python train.py --router_score="sigmoid" --balance_bias=true --lr_router=0.00114 --vocab_size=20898 --norm_eps=1e-05 --optimizer="muon_variant" --lr_mult_down=0.7 --grad_clip=0.5 --doc_mask=true --dataset="wikipedia_en"
Below are experts of layer 5 (counted from 0) of a mixture-of-experts language model. Rows are named router (the router's row for the expert), gate (a neuron's input weights, with its number), up (a neuron's input weights, with its number) and show model dimensions 0-191. Each number is 200 + 20 x the weight over its row's rms, rounded and kept within 0 to 999.
After each expert's rows: "comes after" lists some tokens at least twice as common just before its tokens as in all text. This comes from a sample of Wikipedia text that the model never trained on. Tokens count by the router's weight.

# expert 42
router,181,155,208,197,204,187,214,204,245,219,193,221,192,173,188,220,228,193,196,210,212,214,213,189,207,186,174,197,183,169,210,202,213,225,187,251,213,222,192,200,215,216,201,220,175,266,207,202,214,236,185,180,226,227,215,188,218,206,258,204,161,207,198,188,217,177,214,204,186,171,196,195,198,226,214,196,206,254,197,258,191,206,220,197,195,194,202,212,181,214,220,196,233,196,198,208,223,212,196,205,218,244,165,195,185,208,183,223,224,183,218,230,185,194,184,185,184,200,253,216,216,195,231,244,219,210,186,178,186,194,213,192,181,200,180,203,202,228,179,195,151,152,212,190,191,158,205,211,179,193,213,209,191,185,172,204,170,200,190,209,188,201,197,220,192,175,216,207,188,187,185,176,217,207,192,214,204,224,197,180,209,206,196,193,192,196,185,221,201,184,203,178
gate3,182,181,174,212,203,195,196,204,202,191,165,205,155,201,138,225,207,205,231,177,232,189,189,208,205,199,214,205,191,173,203,191,198,175,204,197,195,177,245,178,188,189,186,216,201,184,218,227,185,176,180,218,230,204,205,193,181,204,181,193,218,201,191,194,192,193,222,162,195,188,207,176,213,159,171,190,193,201,222,183,189,176,208,193,173,203,239,224,181,220,210,160,175,181,174,151,211,207,158,173,220,216,200,198,163,199,219,216,178,239,151,231,185,186,174,208,232,217,206,205,204,186,164,244,216,196,196,245,186,222,199,225,187,182,194,199,204,188,189,237,198,198,238,194,216,186,191,208,209,176,206,217,178,201,184,212,189,205,187,182,200,190,191,203,189,201,223,197,206,194,200,224,200,215,195,178,230,179,152,219,235,211,178,194,203,177,192,220,192,211,223,223
up3,190,195,203,177,207,213,225,203,221,200,176,189,191,216,182,184,218,187,206,219,208,200,206,202,209,221,164,191,225,224,194,190,235,204,214,185,232,208,200,212,214,202,180,216,192,210,175,200,202,230,224,187,228,183,206,195,200,213,252,205,200,216,190,195,182,188,234,225,194,188,214,213,204,187,210,235,222,170,185,207,183,221,176,201,215,219,214,219,237,204,181,213,195,236,209,175,172,176,225,231,179,231,227,207,211,238,165,196,178,166,209,200,190,234,197,214,162,183,180,206,201,183,218,183,192,199,212,198,221,241,134,199,207,212,162,212,199,196,180,175,195,185,147,197,194,161,189,214,180,229,222,237,215,228,203,248,195,195,214,178,210,238,207,219,200,235,183,189,190,199,227,175,197,179,211,219,203,199,207,212,167,197,182,200,213,206,213,193,229,176,189,177
comes after: " |", "|", ":", " on", " in", " from"

# expert 48
router,187,211,187,203,256,215,241,191,197,241,179,203,195,215,176,213,219,200,210,204,196,236,239,198,159,199,210,201,204,203,217,188,234,190,184,209,211,209,173,176,195,192,191,206,174,213,188,225,172,195,172,206,196,190,221,213,153,168,204,180,204,221,191,210,209,198,185,205,188,184,177,152,217,191,180,212,202,209,194,211,199,180,159,199,195,187,191,175,193,207,247,165,170,231,210,181,209,194,223,177,197,200,219,229,228,257,210,178,190,205,181,223,174,218,220,226,175,187,223,235,216,179,191,200,231,197,209,182,200,212,162,219,194,193,202,229,182,203,214,202,156,199,217,209,193,219,222,180,184,191,195,173,235,194,191,235,184,207,190,204,199,215,247,199,217,191,225,187,166,205,164,191,197,189,204,189,196,241,179,219,204,224,182,208,199,209,221,209,177,204,205,221
gate12,194,188,213,224,243,223,176,225,193,230,193,199,186,223,172,172,249,210,183,189,183,168,214,168,214,200,192,176,193,187,206,197,190,146,175,221,206,190,182,194,209,198,203,187,166,215,197,212,216,178,210,206,210,216,191,220,211,189,185,203,226,207,198,206,155,215,204,190,187,188,194,189,180,225,189,172,175,199,220,171,201,224,183,200,196,207,192,251,195,244,200,208,225,201,192,193,213,180,226,194,201,147,197,167,222,167,209,220,226,182,203,170,194,172,205,208,174,219,205,199,198,173,216,208,178,182,194,189,186,232,191,201,203,228,233,188,187,205,194,225,193,178,217,210,205,181,152,218,207,220,169,203,214,194,185,220,179,208,204,200,189,197,192,218,248,162,221,202,195,210,201,208,217,227,187,192,179,208,210,181,226,237,184,224,186,259,169,201,191,166,189,212
up12,192,156,199,149,169,182,202,229,201,225,206,209,215,163,163,213,231,201,207,194,191,241,204,170,191,209,186,244,224,206,196,213,233,192,223,196,187,202,238,180,207,204,181,194,227,206,193,199,178,192,181,204,165,212,229,198,182,193,206,209,206,212,211,168,195,182,218,192,220,214,163,191,225,206,212,178,215,231,203,177,214,207,199,200,195,171,189,176,216,200,185,168,180,166,217,207,193,217,185,214,205,223,195,207,168,201,162,215,215,231,197,201,206,223,200,183,227,162,175,188,180,241,213,200,244,212,182,200,214,184,183,195,191,199,187,193,199,166,214,198,222,184,196,193,177,192,224,220,209,189,166,209,196,212,230,184,226,204,197,233,192,200,203,211,143,232,201,185,203,186,198,212,250,192,228,220,213,187,215,186,198,186,209,204,173,204,183,218,174,205,231,251
comes after: " ", "–", " (", "-", " $", " −"

# expert 58
router,243,181,201,169,249,213,188,202,173,178,190,188,214,176,204,212,198,213,188,199,206,208,193,193,184,182,158,191,188,198,196,234,195,237,201,235,207,206,248,169,207,189,173,206,189,234,202,187,197,205,198,184,189,190,213,222,219,210,231,180,176,200,194,212,227,180,210,213,207,206,206,191,235,205,184,206,214,207,186,176,197,199,184,207,150,215,188,184,183,215,165,170,203,210,220,199,189,171,228,220,199,233,192,218,209,203,191,195,202,189,176,208,196,237,191,214,170,204,200,216,209,183,222,225,201,187,251,198,197,203,198,191,209,194,179,240,207,198,242,222,157,208,217,240,220,219,191,182,186,184,202,229,187,179,202,176,215,208,221,213,164,176,186,178,221,165,233,169,188,179,221,176,184,217,191,190,175,233,184,215,206,212,234,181,227,205,188,152,228,199,197,198
gate4,188,188,178,224,205,193,195,186,226,199,196,210,228,192,190,167,169,207,191,168,230,239,193,193,182,188,208,243,247,202,188,216,242,206,205,188,200,187,173,189,214,196,158,208,234,186,199,209,182,206,179,187,191,222,186,186,189,220,178,195,218,207,203,196,205,217,163,200,190,202,200,182,182,197,209,204,246,196,220,186,217,184,188,193,180,246,182,180,239,177,210,189,185,205,226,174,201,221,215,207,193,213,201,205,189,229,199,188,210,240,227,196,231,217,204,223,223,163,217,217,164,200,185,185,171,194,159,221,208,200,229,201,178,230,206,173,181,240,210,188,202,165,215,234,179,230,211,219,204,194,200,196,226,225,209,207,190,196,164,199,195,152,190,206,191,172,197,187,200,178,184,200,185,221,226,185,215,189,153,223,243,232,195,208,213,211,216,193,222,176,192,195
up4,239,207,179,205,200,186,195,203,263,206,181,193,206,204,208,219,197,226,195,161,205,171,186,196,169,189,180,258,233,158,194,218,208,189,203,194,209,195,193,178,235,185,182,202,203,195,191,213,213,186,189,206,210,231,223,234,193,203,187,199,217,202,209,210,225,235,191,220,175,209,193,188,218,149,184,181,207,209,218,220,219,223,202,188,185,204,206,179,163,205,234,178,185,217,213,201,207,208,254,211,172,202,201,196,160,214,224,231,213,203,191,192,247,221,198,185,209,191,197,180,184,204,198,185,184,200,196,194,197,181,184,164,146,211,187,186,236,195,202,206,231,209,200,186,182,197,179,193,193,177,193,196,195,225,216,203,191,196,178,213,219,177,158,230,187,219,209,200,208,183,190,163,133,197,189,201,184,194,178,190,212,202,208,205,247,193,193,195,213,217,170,203
comes after: " (", " |", ";", "\n\n", " \"", " =\n\n"

# expert 36
router,206,181,231,165,233,223,213,203,187,218,206,188,190,164,194,184,214,175,204,248,188,208,208,218,162,222,233,215,219,183,205,205,189,218,187,194,240,186,221,222,151,234,216,236,207,205,183,222,233,193,211,197,218,207,233,228,227,203,218,202,148,207,198,192,200,185,187,195,186,166,203,198,198,218,194,173,205,182,207,202,216,182,189,195,204,204,184,191,199,255,221,182,208,223,200,195,230,204,238,217,192,210,179,199,192,219,186,182,212,204,198,214,196,206,216,150,180,195,210,219,214,141,190,222,184,177,210,173,199,214,139,224,176,211,205,209,180,215,192,174,187,200,223,195,190,216,178,186,211,196,204,204,220,214,201,218,212,187,187,185,182,195,197,185,225,181,186,189,182,215,227,195,183,214,214,196,187,224,192,212,197,226,200,165,201,172,167,172,173,181,157,216
gate3,198,225,227,207,187,193,183,195,213,178,214,180,221,192,214,184,194,192,208,196,177,213,177,178,235,174,195,218,203,215,224,159,212,165,196,178,211,207,221,221,255,219,197,255,179,182,212,192,180,213,176,183,188,185,205,206,167,207,193,196,202,185,219,176,191,198,222,218,237,192,226,221,209,150,220,190,219,176,214,196,192,180,210,234,200,235,199,223,170,203,199,202,176,181,201,178,220,177,207,216,192,218,238,208,214,209,221,220,218,200,209,166,219,190,180,220,185,232,217,210,205,196,183,241,190,189,163,165,192,167,176,194,226,205,183,193,164,257,164,189,200,190,196,206,235,202,174,201,222,212,209,185,213,182,212,210,210,222,182,183,220,206,225,229,196,201,221,182,175,211,180,204,180,209,178,180,188,234,194,203,197,177,231,211,182,214,214,198,226,234,184,196
up3,185,223,193,198,199,210,189,223,223,209,203,189,209,249,212,190,202,191,174,229,186,180,202,203,180,189,190,207,239,204,192,209,213,211,225,187,152,189,203,183,138,213,204,188,210,193,201,195,166,191,182,200,203,185,182,199,216,185,237,201,216,230,234,213,207,205,166,216,201,204,199,177,213,171,216,234,207,202,214,204,199,178,196,200,157,165,218,228,211,213,210,204,199,236,188,220,179,194,254,174,182,192,204,180,197,205,205,193,188,197,225,206,205,183,173,167,208,168,220,228,218,196,207,191,185,211,167,215,173,210,166,235,245,177,213,185,173,206,201,246,204,172,230,190,196,187,171,205,197,224,205,169,206,244,222,179,191,185,226,187,193,191,180,184,192,207,209,192,177,175,223,204,224,199,204,206,208,213,201,188,199,187,224,255,162,186,215,171,196,194,173,216
comes after: ".", ",", " is", " as", " was", " with"

# expert 34
router,201,204,190,162,213,226,207,205,194,231,177,194,184,169,178,194,243,199,208,196,215,224,212,227,174,215,192,189,210,202,162,181,216,194,185,215,156,194,206,225,183,215,192,207,201,208,200,207,187,188,172,200,196,183,218,201,193,192,203,203,211,211,192,227,226,198,204,195,207,191,209,161,194,198,208,231,192,196,212,212,171,179,196,210,177,198,178,237,219,201,197,183,181,218,241,188,196,184,200,206,171,200,168,232,215,206,193,195,227,175,190,220,197,234,207,219,184,230,185,217,224,183,217,191,189,186,209,207,197,226,175,174,216,196,179,219,193,214,242,154,175,150,186,239,163,207,188,174,180,188,207,178,228,157,238,185,229,229,210,187,204,167,205,205,226,201,181,170,194,207,223,197,204,196,185,215,168,189,148,167,234,218,195,158,210,186,190,194,195,200,203,160
gate6,213,183,200,195,183,197,196,203,203,187,168,228,215,250,138,205,173,168,201,176,179,203,186,211,216,224,232,199,203,226,187,213,180,209,208,166,221,228,206,217,184,181,165,199,208,199,191,220,186,165,188,194,218,215,212,214,225,232,220,174,195,178,172,179,181,217,208,213,194,213,208,204,148,208,198,200,187,206,163,198,231,204,188,182,165,203,191,179,203,189,194,209,179,191,195,229,162,171,203,207,196,200,218,231,229,194,206,226,216,220,197,188,209,189,167,196,199,173,202,217,173,198,177,221,181,186,167,210,198,191,183,197,186,212,203,186,204,194,178,173,209,225,182,200,214,184,199,198,220,149,184,228,216,236,218,158,195,199,201,199,167,237,219,201,180,228,228,176,232,226,210,181,189,180,150,200,190,179,218,205,197,229,172,182,216,181,191,189,204,195,168,196
up6,177,198,192,197,188,148,211,226,204,182,205,211,178,220,215,161,168,219,198,170,202,200,204,178,180,167,194,220,200,204,174,203,219,197,220,197,180,185,194,208,198,234,175,207,198,147,187,206,205,180,217,193,216,147,197,219,200,217,189,183,232,186,203,213,243,207,202,202,228,237,177,193,199,198,199,188,187,202,205,169,181,190,205,207,211,203,183,180,226,185,183,209,223,190,193,183,169,214,220,215,192,200,191,202,176,190,176,186,187,227,204,198,201,162,212,213,211,188,172,217,219,203,200,185,233,212,181,205,199,208,200,246,239,165,211,164,194,214,172,198,228,197,221,215,178,201,225,174,210,205,201,234,179,190,240,220,215,182,239,221,166,195,198,242,208,185,197,208,205,201,203,171,194,187,226,231,191,221,181,216,208,157,226,211,175,209,207,253,166,210,179,196
comes after: "-", " •", "|", " Preceded", " Succeeded", " Binomial"

# expert 8
router,206,225,187,185,245,210,196,162,185,222,204,201,204,204,141,227,200,207,187,215,206,189,196,201,210,228,184,248,187,207,177,229,198,218,192,189,179,237,228,173,205,216,161,199,194,211,191,229,219,185,168,211,226,207,238,172,172,191,230,227,197,217,198,179,201,203,179,220,209,183,185,185,200,210,218,167,216,213,225,188,212,215,200,179,174,208,157,204,212,262,223,183,190,223,232,192,175,175,234,193,187,202,174,180,208,186,211,226,189,208,202,216,219,182,207,198,152,194,223,199,217,194,226,209,192,182,200,209,176,233,181,205,192,204,179,228,232,191,231,166,198,207,196,221,175,183,180,199,183,193,201,212,184,191,211,170,202,187,223,209,172,188,213,188,187,168,212,185,197,216,222,178,183,201,189,175,188,237,202,191,191,188,166,190,220,199,177,232,183,212,179,186
gate4,206,184,176,237,219,191,221,190,167,193,208,181,196,248,212,265,185,179,201,201,210,204,214,196,177,225,209,194,189,183,198,197,193,180,205,189,192,197,211,212,161,213,192,189,207,212,201,205,216,173,222,212,210,186,254,212,214,180,226,187,188,236,248,194,183,206,228,202,165,213,190,204,185,228,171,234,214,206,176,219,220,203,186,217,248,193,212,208,206,197,228,168,183,221,184,172,198,194,187,164,201,229,205,213,192,193,203,232,182,199,207,168,177,215,194,224,186,236,207,205,183,197,181,163,190,211,212,192,208,236,179,197,203,206,218,191,214,218,184,190,170,242,180,224,186,199,206,153,197,198,187,216,187,217,193,184,242,209,201,218,203,186,215,185,198,180,210,181,173,210,221,255,216,214,208,181,210,210,208,202,169,219,173,228,200,195,196,235,228,204,225,198
up4,181,184,201,198,194,212,182,233,178,206,194,181,187,203,188,226,257,199,211,201,240,200,225,177,184,193,178,203,183,196,163,222,232,215,201,215,210,185,200,219,152,199,217,180,221,158,179,160,193,193,180,177,178,215,162,183,192,191,197,192,207,161,178,199,207,211,214,193,168,183,204,257,203,204,182,231,188,205,217,228,194,221,222,187,214,200,192,184,207,163,191,186,232,233,240,212,146,228,238,207,154,187,211,165,180,218,220,161,159,202,214,198,166,196,209,200,206,209,201,192,214,192,193,209,200,227,213,193,186,182,221,184,218,191,188,183,201,215,199,216,201,177,217,183,191,200,186,195,190,170,207,178,175,183,226,198,213,197,205,188,180,226,210,214,226,209,181,213,229,204,211,222,173,213,208,220,177,187,193,198,195,185,187,202,191,161,199,202,211,222,235,187
comes after: " ", " |\n", "0", "%", ")", " JPL"

# expert 40
router,221,210,201,181,210,183,218,202,208,220,196,170,211,186,171,191,193,186,214,206,220,213,200,218,188,232,196,197,226,201,197,195,194,203,177,179,157,204,251,189,169,200,185,185,169,206,208,203,195,212,208,219,211,194,242,191,184,193,194,182,178,191,158,191,207,196,218,190,187,207,204,146,241,211,142,210,197,213,193,202,170,196,176,219,179,205,202,168,193,193,199,201,222,172,220,158,212,223,221,209,201,225,175,177,196,227,177,220,204,200,216,187,185,224,186,175,190,209,204,190,211,181,208,208,194,156,249,202,161,204,201,180,200,208,212,184,234,197,215,207,199,184,158,179,177,169,236,204,227,223,196,188,255,198,169,221,202,193,223,217,189,235,235,192,215,184,221,182,180,172,197,212,197,192,200,167,181,210,203,169,226,203,197,171,230,181,179,216,197,200,179,192
gate2,181,227,185,247,216,215,194,183,208,232,193,214,197,182,245,165,176,180,228,191,231,203,193,170,177,225,176,176,207,218,209,224,196,221,224,212,165,192,190,222,183,228,192,229,222,238,206,173,206,202,181,224,221,202,221,196,208,192,163,169,184,195,203,202,204,209,187,155,167,204,184,201,217,194,164,173,207,201,218,233,161,166,218,216,189,208,201,223,190,181,204,202,226,179,216,174,182,194,182,202,196,208,189,182,214,196,179,189,176,193,192,188,197,230,168,242,253,188,223,203,223,223,211,208,204,176,216,185,213,229,220,194,202,193,187,205,205,199,189,205,207,251,195,195,186,154,178,222,207,189,188,223,213,195,204,203,198,195,225,209,211,225,166,238,170,197,222,203,193,200,236,218,170,232,177,176,196,196,202,202,214,213,201,166,193,190,204,215,182,187,188,186
up2,197,201,216,229,207,208,225,174,219,234,197,192,225,160,228,166,223,185,212,236,199,228,190,216,185,207,202,206,204,223,220,199,204,212,186,200,182,202,187,236,213,232,176,204,172,237,208,169,172,194,205,185,182,203,167,216,192,202,176,193,165,194,189,206,204,213,216,199,220,193,231,213,187,192,190,188,204,229,214,201,189,194,191,175,212,210,241,205,180,213,218,208,173,186,192,198,189,177,204,187,195,250,201,234,178,186,193,210,200,208,211,200,200,195,191,188,225,182,178,188,199,156,209,217,180,183,231,211,202,163,194,210,231,211,211,206,198,170,203,202,184,213,174,197,202,183,236,189,192,153,244,234,169,177,240,185,193,200,208,228,228,202,191,228,171,173,194,165,210,195,181,199,172,206,202,198,186,231,199,181,193,189,230,144,160,220,202,248,188,203,207,184
comes after: " |", "-", " by", ":", "=", " and"

# expert 14
router,235,188,204,194,190,235,194,185,159,192,210,178,184,215,145,196,229,190,173,214,183,222,213,207,201,226,196,237,181,213,191,205,217,205,210,172,212,216,215,157,169,174,183,221,200,236,225,217,209,256,179,196,201,223,206,210,195,202,215,212,179,235,204,193,196,187,233,180,207,173,202,196,216,235,210,208,216,217,216,192,183,230,212,203,172,205,180,198,180,196,224,211,210,216,209,194,193,217,186,207,212,193,237,176,175,198,198,213,219,189,201,203,217,197,222,174,182,212,182,179,221,169,237,235,212,212,208,200,182,224,185,211,193,207,229,232,204,215,183,179,146,220,232,193,200,160,174,180,172,215,212,219,224,205,201,183,196,174,210,171,196,202,200,220,218,195,228,170,188,187,211,193,170,242,232,214,184,234,179,236,179,192,186,203,202,171,197,188,218,202,185,197
gate3,206,200,196,183,186,185,173,228,201,203,238,210,196,221,208,212,222,180,147,230,187,214,205,238,194,207,198,174,173,197,178,173,216,218,183,193,198,219,229,173,181,163,223,172,225,185,225,147,177,182,189,222,220,194,220,213,181,221,222,189,206,178,176,213,194,189,191,200,190,223,180,219,193,215,212,204,189,195,217,169,210,177,217,197,220,176,199,192,175,169,182,219,241,184,184,222,185,174,195,193,191,213,236,199,224,216,183,214,198,205,154,189,196,219,208,186,204,176,218,197,206,179,154,207,194,228,218,182,177,200,219,162,205,168,213,210,196,205,191,185,209,205,181,174,223,169,191,206,185,219,213,197,201,221,201,214,174,206,193,157,180,176,226,198,172,205,215,203,222,196,167,194,198,191,232,229,175,194,204,204,220,185,183,175,139,174,181,166,192,210,217,184
up3,201,195,241,209,203,232,207,225,187,247,198,203,213,199,177,214,198,224,172,244,181,176,209,236,203,192,193,213,190,193,219,218,190,168,211,194,164,222,190,209,214,205,206,193,244,220,207,194,190,223,220,191,205,217,169,166,151,175,216,207,196,203,187,180,198,198,195,164,206,223,217,182,214,204,186,231,187,206,232,204,183,234,208,215,176,210,185,210,229,189,148,214,220,232,210,230,186,214,192,240,194,209,178,178,188,173,214,208,219,233,194,214,160,180,174,184,222,181,206,233,239,187,233,186,209,162,160,170,182,196,202,229,193,189,164,214,199,223,200,201,218,204,215,221,176,199,184,208,192,185,178,205,226,218,185,182,210,211,201,210,187,208,207,161,197,199,201,190,179,222,211,207,189,227,180,228,201,228,210,188,217,205,196,180,172,196,224,197,183,237,187,200
comes after: "\n", " |\n", ")\n", ".\n", ";\n", "==\n"

# expert 27
router,200,174,209,217,237,224,225,209,186,191,215,201,226,181,144,222,203,198,186,213,207,228,228,221,172,208,191,200,215,184,176,200,199,206,208,192,158,211,241,159,193,172,168,184,196,207,189,200,189,216,195,196,188,219,228,213,179,218,225,207,173,190,211,173,165,194,213,208,204,170,219,192,224,188,162,202,194,228,215,219,233,198,176,244,155,210,196,200,186,208,212,212,184,190,197,207,180,199,202,188,212,202,179,224,196,230,207,219,179,217,205,234,166,191,195,239,180,176,179,209,216,184,209,219,196,177,233,185,179,217,179,223,208,190,170,236,216,212,195,185,162,239,194,202,216,199,211,180,184,191,195,145,252,203,176,238,205,205,188,213,210,204,211,212,201,171,198,189,173,173,186,203,207,204,201,190,187,193,166,185,231,234,206,189,199,170,196,176,210,201,204,205
gate2,219,186,178,211,195,184,178,221,204,202,229,180,207,211,217,197,214,215,187,188,198,198,229,229,202,205,184,228,180,164,229,226,216,210,217,153,215,210,196,204,196,217,197,164,217,184,208,216,193,151,198,197,223,195,186,197,239,203,195,242,222,219,197,239,187,176,173,190,230,240,229,231,247,182,199,185,224,186,181,202,187,203,180,176,160,206,177,193,195,186,200,200,234,165,194,192,180,213,179,217,162,177,193,220,192,220,212,209,209,217,189,175,228,212,195,194,214,186,193,184,185,210,200,218,201,228,212,208,204,211,222,226,226,182,209,204,217,194,185,176,183,196,217,201,214,235,217,215,189,200,217,183,208,239,205,256,195,238,228,186,177,191,247,189,161,176,210,186,210,225,214,180,178,207,222,210,210,217,237,223,217,223,208,197,220,206,188,220,195,205,177,187
up2,205,203,226,208,194,189,207,177,187,170,194,222,189,199,185,186,205,210,245,201,205,189,217,184,190,204,224,177,214,193,167,226,209,197,187,196,229,189,178,201,207,240,197,199,222,219,214,207,226,210,178,210,196,150,222,215,161,211,214,197,168,200,221,172,218,212,227,220,185,173,154,170,209,173,175,182,196,206,230,167,229,187,180,215,179,144,226,187,157,174,206,208,163,184,210,210,224,170,206,184,193,214,195,194,218,223,170,175,194,194,215,201,188,186,188,237,203,202,188,219,233,195,214,216,175,171,196,190,224,200,175,210,193,216,203,194,175,189,234,173,238,206,177,204,215,167,175,187,203,208,210,190,236,173,189,189,201,205,191,208,230,188,180,191,245,215,186,216,176,229,227,186,245,196,196,192,199,191,210,213,209,182,162,211,207,178,204,210,208,172,192,183
comes after: ",", " in", " New", " United", " of", " |"

# expert 1
router,197,189,215,207,214,193,222,209,216,237,213,180,194,210,207,197,193,192,196,207,175,239,209,230,212,193,225,178,242,190,203,214,199,219,188,181,183,214,211,182,171,229,195,228,216,240,199,195,202,167,211,202,187,209,203,192,210,187,198,210,159,229,141,186,207,180,190,215,223,173,209,229,197,221,167,208,191,202,209,160,234,184,203,191,224,188,197,192,187,229,207,182,208,208,209,184,199,180,212,190,194,236,202,182,166,210,209,205,200,204,210,206,202,208,195,185,133,199,184,191,242,178,214,225,228,202,190,196,206,226,135,222,191,192,166,184,246,219,218,168,164,194,213,190,189,191,210,202,168,215,205,197,199,161,177,246,204,205,190,180,221,215,228,185,247,192,192,196,186,208,214,176,208,178,204,185,180,232,205,206,214,200,198,190,206,171,224,209,198,175,199,204
gate4,211,217,173,193,218,198,201,195,190,244,216,216,217,134,195,210,189,196,198,200,182,195,220,258,182,227,189,215,197,177,195,176,197,177,192,224,176,240,171,227,199,226,203,153,192,195,191,209,201,187,233,195,203,184,199,205,188,238,222,180,233,209,232,214,207,201,196,165,213,201,189,236,199,186,217,202,193,210,178,184,199,215,183,207,215,200,187,202,245,209,176,186,125,181,186,214,213,219,197,184,200,220,173,212,249,190,188,178,226,199,188,184,179,219,178,202,207,193,200,227,197,170,202,209,203,187,155,176,146,208,227,219,182,188,189,221,191,200,200,196,179,185,225,189,170,211,204,191,213,216,201,183,232,205,200,190,225,219,205,199,220,182,200,207,184,183,192,209,189,185,192,200,188,246,176,203,219,205,174,163,197,203,203,211,199,196,188,215,163,211,190,212
up4,207,183,224,236,214,201,232,216,199,201,214,178,203,191,186,212,211,215,184,228,213,197,198,225,175,201,194,203,223,202,227,176,183,192,237,216,216,213,181,221,198,172,208,199,200,172,219,217,225,192,210,194,215,217,212,218,242,220,189,169,174,208,219,202,191,244,175,184,198,222,233,253,178,197,218,176,238,227,194,221,201,229,191,249,218,215,189,213,206,179,198,195,197,196,198,185,210,199,228,197,210,182,182,189,219,184,225,230,224,193,184,185,189,167,170,218,192,203,182,211,211,184,183,189,176,192,172,185,193,236,145,179,205,181,211,210,163,204,187,198,155,227,202,190,181,209,201,189,185,167,219,217,234,194,212,194,203,208,203,173,176,203,178,207,191,191,183,167,223,184,197,238,194,175,152,180,190,182,228,185,199,220,164,208,210,198,193,196,177,203,248,195
comes after: ".", ",", " was", " is", " that", " and"

# expert 41
router,217,185,182,205,233,226,205,185,228,225,194,181,197,164,211,185,224,228,214,213,212,222,207,218,207,203,199,208,224,197,170,178,181,209,177,214,198,173,176,189,212,195,209,193,192,229,181,209,216,204,191,196,206,185,226,200,220,171,166,230,177,209,173,202,213,223,209,231,168,171,168,174,189,204,171,201,214,175,200,187,180,189,197,177,189,191,147,176,203,197,233,184,217,199,220,169,173,198,228,176,208,227,197,223,235,188,203,192,164,192,196,194,213,204,220,180,155,171,191,219,217,173,239,177,226,199,210,189,193,214,173,191,168,179,216,198,222,211,194,213,208,204,181,176,209,185,184,212,203,183,231,199,199,188,168,234,166,202,190,244,185,194,182,205,191,184,199,225,151,254,220,185,180,224,209,184,212,201,201,190,213,216,198,176,224,206,192,183,181,152,195,208
gate3,221,209,187,205,219,226,196,204,167,194,183,195,198,190,202,161,214,197,209,208,192,179,190,195,153,200,188,198,198,186,194,213,232,208,200,228,210,205,239,192,165,212,161,164,201,227,220,162,193,192,222,253,198,170,234,172,198,197,175,215,198,227,184,219,218,192,190,218,192,221,203,202,192,193,158,206,227,145,173,199,194,168,205,170,174,201,204,217,188,187,228,197,205,214,238,209,185,211,240,179,191,200,219,206,203,192,211,178,183,206,226,195,185,215,199,220,182,194,183,224,211,206,210,194,193,171,206,169,225,202,206,231,180,173,188,205,190,227,232,209,162,177,172,199,203,196,195,201,188,194,202,197,204,181,222,221,183,241,186,173,189,176,230,227,178,194,202,223,167,224,186,167,226,144,199,190,184,195,213,207,209,194,184,183,219,188,192,228,201,236,203,175
up3,168,210,202,224,197,180,214,173,196,191,212,203,195,215,177,211,217,193,171,231,194,177,230,183,208,196,207,220,184,176,181,154,218,191,187,158,200,205,202,190,189,193,208,241,196,188,203,194,204,217,171,204,218,200,210,201,225,166,217,202,184,174,183,195,237,171,208,177,189,197,144,167,185,221,191,199,179,216,207,186,171,209,187,187,195,223,223,213,205,185,169,176,172,214,223,182,195,197,205,256,202,220,218,211,188,176,158,203,201,167,201,205,187,176,185,187,193,223,212,197,195,234,206,201,201,200,220,223,193,192,222,209,210,214,192,177,161,173,166,209,186,200,223,180,196,198,204,157,224,202,262,177,239,233,214,204,215,170,231,208,216,210,181,206,174,179,192,226,207,199,218,200,198,224,205,158,169,205,203,192,225,205,193,225,194,159,212,197,214,181,181,210
comes after: ",", " September", " November", " October", " May", " June"

# expert 53
router,217,187,206,207,190,189,221,167,204,210,227,190,230,165,218,207,227,194,188,195,184,209,195,208,195,210,187,218,197,203,194,186,224,204,208,162,184,183,247,208,176,177,188,228,212,238,231,174,159,173,156,198,233,177,212,234,201,223,241,198,182,188,188,165,189,182,199,182,186,173,179,199,228,203,160,214,218,202,208,197,206,219,189,206,190,214,191,202,197,192,223,235,178,217,217,204,190,181,236,188,231,259,177,208,222,211,174,207,177,205,191,186,188,195,190,167,179,186,179,237,211,194,211,218,191,193,214,206,176,225,193,212,184,180,199,225,221,207,216,164,199,212,179,210,158,189,218,183,208,180,191,185,177,171,193,210,190,193,228,212,230,210,200,191,217,164,192,156,197,219,179,204,185,191,230,198,189,223,199,214,179,231,229,183,180,173,212,177,180,184,222,218
gate4,213,213,234,193,212,226,214,225,225,238,192,243,169,187,211,193,225,198,188,196,218,240,209,223,219,191,214,221,193,214,197,158,210,220,192,168,219,217,155,212,190,186,194,203,207,185,174,213,203,199,174,199,204,225,171,192,209,177,238,190,180,226,201,208,192,183,199,205,210,223,185,200,175,239,197,251,186,199,193,193,231,195,188,196,201,200,178,203,181,226,177,168,236,185,200,169,191,194,210,234,204,221,215,196,203,211,197,206,196,234,182,224,201,157,193,186,211,195,203,215,229,182,229,182,190,187,196,230,180,174,158,238,221,232,212,209,163,172,219,200,178,217,193,199,195,247,196,205,224,212,229,227,209,221,219,216,180,200,191,233,178,173,198,190,206,185,168,204,214,207,216,222,221,216,233,216,232,172,198,178,188,194,173,180,199,196,186,191,190,186,215,185
up4,181,205,214,204,206,201,210,185,205,161,197,228,192,182,198,202,163,176,214,178,200,203,181,174,219,182,204,184,211,218,222,184,170,173,215,206,206,179,234,223,186,192,200,206,186,178,213,169,214,207,185,170,199,217,158,205,201,216,250,229,182,186,241,237,205,214,207,210,189,203,232,200,201,200,211,218,216,188,195,213,224,208,171,173,237,167,217,202,191,177,160,191,214,202,200,212,196,181,204,226,200,224,169,197,205,222,185,202,203,170,188,246,225,225,224,212,202,213,234,196,199,235,202,199,197,195,242,166,185,194,177,191,203,188,185,178,165,224,201,223,198,222,165,210,177,198,207,183,217,177,189,198,219,195,205,199,249,179,221,189,179,221,222,222,184,182,252,228,221,208,212,222,215,217,200,215,157,198,178,178,210,185,193,218,176,191,175,166,220,178,198,207
comes after: "20", "19", "18", "17", "16", "15"